From a checkpoint of a small mixture-of-experts model trained on Wikipedia.
Training: a variant of SOAP for the experts, 326M tokens, 4969 steps.
Below are experts of layer 6 (counted from 0) of a mixture-of-experts language model. Rows are named router (the router's row for the expert), up (a neuron's input weights, with its number) and show model dimensions 0-255. Each number is 50 + 12 x the weight over its row's rms, rounded and kept within 0 to 99.
Before each expert's rows: "comes after" lists some tokens at least twice as common just before its tokens as in all text. This comes from a sample of Wikipedia text that the model never trained on. Tokens count by the router's weight.

# expert 31
comes after: " |", ";", "|", "  ", ",", " ("
router:61 55 62 44 39 52 28 39 35 51 70 65 66 38 55 32 59 72 44 53 39 48 49 51 68 57 82 51 63 47 43 44 63 56 32 54 54 46 60 36 59 46 69 39 69 67 63 34 40 59 41 53 64 32 44 58 51 45 44 30 49 43 30 67 53 45 42 48 54 49 28 37 56 43 49 73 37 71 44 47 35 23 46 65 54 64 39 57 47 48 50 44 43 59 40 52 75 36 47 42 49 72 57 68 41 46 52 73 41 44 68 68 56 62 30 47 50 50 64 44 46 29 56 57 48 52 40 51 42 34 66 25 39 51 74 35 45 59 40 55 55 65 33 57 72 50 51 54 33 39 69 52 75 56 48 72 46 40 66 35 40 68 40 54 46 50 49 39 54 28 52 56 71 25 34 54 26 46 51 58 59 42 53 37 43 60 41 56 55 57 67 46 42 49 54 42 41 51 65 68 53 40 30 40 64 42 33 45 59 56 46 38 52 55 65 58 63 63 40 38 52 38 72 62 22 66 53 29 25 43 53 53 44 56 40 40 51 52 64 33 51 40 60 57 37 53 49 46 41 71 33 43 52 48 62 36
up0:46 42 47 48 62 61 54 33 60 76 50 53 59 57 58 53 49 51 75 42 68 72 38 41 44 41 65 51 44 60 52 49 44 46 65 52 45 45 50 61 71 33 31 51 49 63 65 43 34 49 61 59 69 38 82 65 58 48 49 46 58 51 45 41 53 50 15 36 50 51 36 42 47 61 40 55 42 52 55 58 29 42 42 50 47 52 71 47 35 70 53 44 40 55 66 58 64 60 60 45 51 37 46 24 39 52 33 56 40 72 34 50 41 62 52 31 50 21 42 46 56 62 54 36 40 25 52 46 31 58 50 51 41 45 53 51 54 44 53 70 48 56 67 46 29 62 66 59 49 51 53 78 36 42 44 25 56 53 49 50 41 62 59 43 43 63 50 45 53 68 47 50 80 53 49 51 46 43 71 77 39 30 73 51 54 29 53 45 31 65 56 44 39 52 31 46 47 64 47 42 50 45 47 42 47 70 61 63 64 50 43 42 59 52 45 63 42 68 51 45 31 50 28 54 50 63 67 39 49 32 54 35 38 56 40 28 40 82 41 68 38 44 55 52 64 57 46 57 56 69 20 73 66 53 38 52
up1:47 59 73 33 60 38 37 54 55 44 64 41 74 49 65 41 44 39 73 65 64 19 38 67 70 58 41 12 68 52 48 83 37 43 38 45 56 53 46 56 34 76 53 44 42 50 39 32 29 52 65 61 47 31 56 81 39 57 50 49 34 54 44 44 42 55 51 54 52 61 37 54 28 36 43 44 49 65 59 41 53 52 58 51 48 34 45 60 38 56 70 46 34 59 36 61 47 45 57 61 38 73 37 55 50 62 50 47 70 32 59 36 52 34 85 53 55 49 34 49 47 58 34 51 51 40 20 33 49 46 36 62 59 41 59 54 46 71 45 57 48 39 54 41 36 41 33 70 56 62 29 29 43 54 48 40 52 50 35 39 39 47 56 41 43 37 35 46 68 42 57 40 26 59 53 50 51 60 33 51 37 55 69 67 57 54 69 55 59 57 54 49 46 59 62 68 57 45 51 54 58 58 61 39 68 35 26 54 32 52 44 56 76 44 60 70 56 49 39 36 50 53 65 55 50 38 59 59 58 49 45 45 52 49 50 58 47 52 50 61 43 34 52 73 57 32 57 61 38 63 64 58 59 56 46 50
up2:56 67 38 76 61 49 41 73 28 47 44 43 32 44 36 42 25 40 47 42 55 58 51 41 65 56 64 51 60 40 63 67 63 32 62 36 51 61 33 44 51 53 49 69 51 64 52 45 25 55 54 39 64 67 34 33 49 31 40 65 69 60 65 37 44 59 52 43 78 41 55 51 50 75 45 56 70 36 64 42 64 47 61 63 61 31 52 56 45 37 48 51 48 42 44 40 54 37 34 31 62 39 58 37 33 59 49 61 42 61 47 31 47 42 48 37 39 39 58 63 43 47 55 59 23 64 24 24 43 51 43 80 48 57 39 67 43 40 43 34 64 43 49 63 67 46 55 50 67 36 48 40 47 51 54 44 61 34 66 57 41 42 41 53 59 58 67 53 55 48 41 50 25 48 49 35 72 44 57 48 45 40 55 57 40 39 19 70 52 43 51 61 44 70 44 48 75 58 63 55 22 59 55 45 51 44 46 36 55 37 37 50 61 77 58 34 54 63 63 60 58 66 50 37 71 51 73 41 66 62 46 48 62 51 44 60 51 44 48 56 52 52 44 43 52 37 40 50 60 56 73 69 66 59 32 48

# expert 8
comes after: "|", "\n", " |", "\n ", "–", " November"
router:64 48 46 38 43 63 58 47 50 48 59 46 54 32 66 15 53 53 43 39 52 55 62 57 55 67 51 45 35 36 54 59 39 58 44 36 40 42 65 27 47 41 41 65 44 46 29 52 50 61 58 41 61 46 48 44 47 40 54 49 22 29 53 70 50 58 47 58 55 34 51 33 53 43 45 42 39 61 48 58 39 46 56 35 35 50 64 61 44 80 71 37 73 38 46 73 43 45 51 38 44 65 64 56 58 37 40 60 60 32 57 40 58 31 42 32 46 61 60 57 42 64 52 57 49 62 26 62 57 35 60 50 35 58 30 45 38 58 77 56 47 55 28 40 67 48 78 78 60 56 39 68 40 53 55 50 61 50 57 50 31 52 44 38 44 54 55 58 64 46 69 32 62 35 44 40 42 53 36 54 50 65 53 51 69 42 27 39 65 32 33 45 53 69 30 66 33 59 36 39 52 31 61 42 45 43 62 67 47 53 61 56 67 45 55 49 58 38 48 60 39 30 77 55 58 40 44 35 57 39 50 62 52 25 21 61 34 49 53 59 31 41 33 64 46 53 67 58 52 54 29 49 44 53 64 70
up0:33 50 20 34 38 46 44 56 44 68 44 43 39 38 51 42 62 64 88 60 60 60 57 77 48 60 56 37 61 69 62 31 24 58 42 43 61 51 49 42 72 69 51 63 42 38 45 42 35 52 45 54 46 58 33 65 49 41 48 75 29 32 59 45 56 62 58 31 56 57 53 73 35 50 72 58 64 46 27 38 49 41 43 38 66 51 50 49 39 55 48 42 49 55 67 38 40 50 53 50 47 51 43 55 55 52 26 54 60 37 57 58 67 64 37 67 41 41 64 71 58 63 49 47 56 47 65 50 61 66 65 29 41 41 55 36 45 60 68 50 42 25 61 55 34 45 48 46 56 61 71 52 53 52 33 36 50 52 58 66 24 58 38 45 55 58 59 45 62 25 31 52 46 67 46 46 47 44 57 51 68 46 67 36 47 46 39 42 65 80 64 45 54 67 53 54 46 45 52 50 46 47 49 45 36 52 45 35 28 29 48 64 58 46 38 45 64 32 65 35 48 32 33 69 58 47 51 51 60 61 50 63 34 76 41 41 44 35 45 60 59 38 63 76 42 40 43 60 72 52 64 47 50 45 44 49
up1:45 64 63 66 67 44 35 48 29 58 38 41 39 43 70 33 69 65 48 57 68 63 52 68 63 48 66 47 66 61 41 41 34 62 65 51 65 60 54 54 48 49 58 45 46 45 47 40 62 54 63 69 45 36 50 67 37 44 68 65 39 34 61 45 54 31 64 49 44 51 37 47 52 26 26 45 62 50 37 49 37 47 53 76 49 45 48 56 60 55 56 52 64 33 48 60 53 19 56 32 58 51 53 50 53 46 50 56 70 37 49 58 54 54 36 56 53 47 52 46 31 54 58 54 18 43 49 44 68 28 59 59 50 36 69 65 22 46 68 45 62 31 29 66 52 39 39 39 66 44 64 65 51 59 67 48 61 35 28 60 45 52 35 77 57 53 57 39 53 53 51 41 40 29 46 27 61 51 53 50 48 61 38 32 67 46 52 48 51 59 42 56 65 62 33 53 57 60 31 44 63 48 43 42 40 45 36 51 46 47 48 63 52 57 62 50 59 56 73 74 66 50 38 40 50 54 58 33 40 63 45 47 63 41 55 59 52 33 68 32 53 35 06 43 65 38 48 38 58 36 54 48 53 33 32 66
up2:53 62 43 53 49 48 52 72 69 35 48 30 25 35 51 61 39 40 76 39 52 66 80 43 57 38 40 24 68 54 60 49 44 43 41 41 59 63 41 42 26 30 47 63 52 49 71 38 44 50 52 70 26 48 55 43 47 35 54 69 68 53 45 41 78 47 38 43 43 84 52 50 39 40 65 54 43 66 60 42 55 49 62 72 20 64 53 48 53 49 54 44 54 54 54 37 28 33 65 48 31 59 66 47 43 44 69 33 62 50 23 64 47 53 65 41 53 50 37 75 28 44 50 51 41 44 51 38 34 58 28 58 49 52 49 37 37 44 50 49 40 39 49 42 52 60 45 50 47 26 45 61 60 68 40 52 44 58 63 62 55 52 61 50 49 72 54 52 59 50 40 36 66 37 53 38 53 66 56 33 36 56 57 50 47 50 60 44 73 41 58 42 55 31 59 38 50 59 38 61 51 54 47 39 45 72 68 45 52 35 54 47 59 52 47 51 52 63 71 54 41 57 57 48 43 42 44 55 51 50 43 43 43 66 37 55 51 60 52 61 45 59 30 47 49 49 49 85 36 33 55 79 50 27 25 64

# expert 32
comes after: " |", "|", ";", " at", " -", ":"
router:39 61 50 28 43 52 42 45 41 51 67 68 43 43 58 32 59 69 63 55 48 47 39 37 53 57 45 32 44 35 38 39 50 34 51 64 67 48 39 54 57 28 54 62 52 61 45 35 65 40 58 52 64 62 57 49 46 35 43 31 62 55 44 65 62 69 48 64 59 76 41 30 45 38 44 62 45 49 58 55 31 40 38 58 59 53 49 50 37 60 56 60 42 51 42 59 57 50 34 31 29 50 48 47 41 52 42 66 51 34 69 51 46 65 45 44 53 69 42 35 50 37 58 72 59 46 34 77 35 34 38 48 33 38 54 53 54 71 56 42 64 59 45 41 42 70 46 65 53 58 59 54 51 40 43 58 32 41 46 52 61 70 67 53 31 46 59 29 66 47 61 52 62 26 39 58 56 47 54 59 46 70 23 49 42 58 45 72 62 50 37 59 39 49 64 40 31 51 48 27 38 36 35 35 39 31 49 53 42 29 53 53 61 63 61 69 41 87 47 61 75 49 58 67 30 31 49 43 31 46 28 70 56 35 51 61 65 38 41 44 42 59 49 54 49 21 56 70 57 63 31 50 55 50 50 41
up0:67 35 61 42 55 71 48 63 42 37 54 86 38 43 58 43 48 46 61 62 56 32 55 73 52 30 58 37 35 51 41 49 47 42 53 63 33 42 29 38 40 40 42 24 43 38 51 66 64 43 68 51 49 54 70 43 46 49 32 59 43 65 35 32 40 48 34 60 57 63 55 69 55 53 38 49 34 36 60 41 43 51 71 52 47 37 48 54 59 46 58 54 44 36 64 61 56 46 72 42 35 66 46 30 76 65 45 66 63 49 56 49 47 65 70 48 45 43 54 42 54 37 48 49 58 46 32 65 54 45 35 64 40 41 39 34 49 48 53 29 53 74 51 41 29 32 47 66 66 46 56 28 81 32 38 45 43 50 42 46 76 64 54 48 34 46 53 47 39 39 63 63 52 56 42 58 42 58 51 21 34 43 65 66 36 42 36 52 35 39 61 46 36 51 49 50 56 56 56 55 55 59 62 43 50 33 43 37 33 46 48 53 72 38 25 57 58 65 37 70 53 58 73 58 55 39 42 52 64 52 52 44 32 58 46 65 62 46 64 62 39 43 43 56 61 44 71 55 49 69 52 78 57 37 74 47
up1:47 40 52 37 57 32 37 11 52 47 40 48 70 60 63 39 28 31 50 58 39 58 74 54 46 39 58 68 53 72 42 51 54 42 41 52 51 29 77 40 36 30 59 56 69 49 57 38 65 40 59 65 54 51 59 60 58 51 56 51 30 46 74 56 64 58 39 53 62 35 32 57 37 63 45 37 65 62 53 71 38 50 33 51 65 46 57 58 36 37 26 37 33 50 46 60 57 58 35 63 52 41 52 60 48 56 47 47 47 44 52 45 75 50 44 37 68 50 38 58 42 41 34 50 52 53 50 55 32 42 37 54 52 54 55 66 44 64 64 50 52 55 55 64 34 65 61 59 68 78 51 44 59 59 48 44 38 50 54 40 53 52 51 49 46 34 44 29 72 59 76 50 49 35 48 50 60 45 55 54 54 70 29 52 54 35 61 43 40 42 54 66 69 56 38 63 63 62 56 33 59 49 34 28 39 45 40 29 58 76 35 36 44 63 30 55 45 72 48 45 35 51 33 53 35 69 53 47 35 61 38 45 58 56 66 73 57 59 52 66 45 33 46 38 68 37 56 64 46 27 35 63 59 54 29 39
up2:62 44 38 48 38 36 47 54 35 43 65 52 57 46 56 45 57 50 46 55 81 56 53 43 44 52 78 46 60 50 64 38 71 48 82 42 43 52 46 57 69 30 39 67 50 59 31 33 47 56 31 58 35 43 45 58 53 54 60 47 61 43 75 57 48 57 55 49 56 61 54 59 52 62 48 41 67 40 49 52 50 68 52 43 62 39 67 76 33 47 46 42 32 52 50 60 44 55 30 46 43 28 59 64 42 49 40 68 51 51 61 50 52 47 48 65 50 35 60 63 52 57 46 56 75 52 58 28 55 46 49 35 40 49 33 34 62 47 62 49 40 47 36 45 45 61 31 52 56 76 49 39 49 55 54 57 53 56 25 51 23 45 41 73 49 53 25 35 70 47 53 59 58 55 32 62 37 36 62 60 56 51 48 54 58 51 64 39 24 56 48 42 47 63 44 38 45 38 28 25 52 35 34 40 30 49 45 43 61 24 64 30 52 87 43 67 62 66 53 35 34 45 37 48 61 42 69 58 78 55 41 43 61 43 46 44 57 63 61 77 54 45 47 24 76 60 55 47 59 45 51 48 53 58 40 50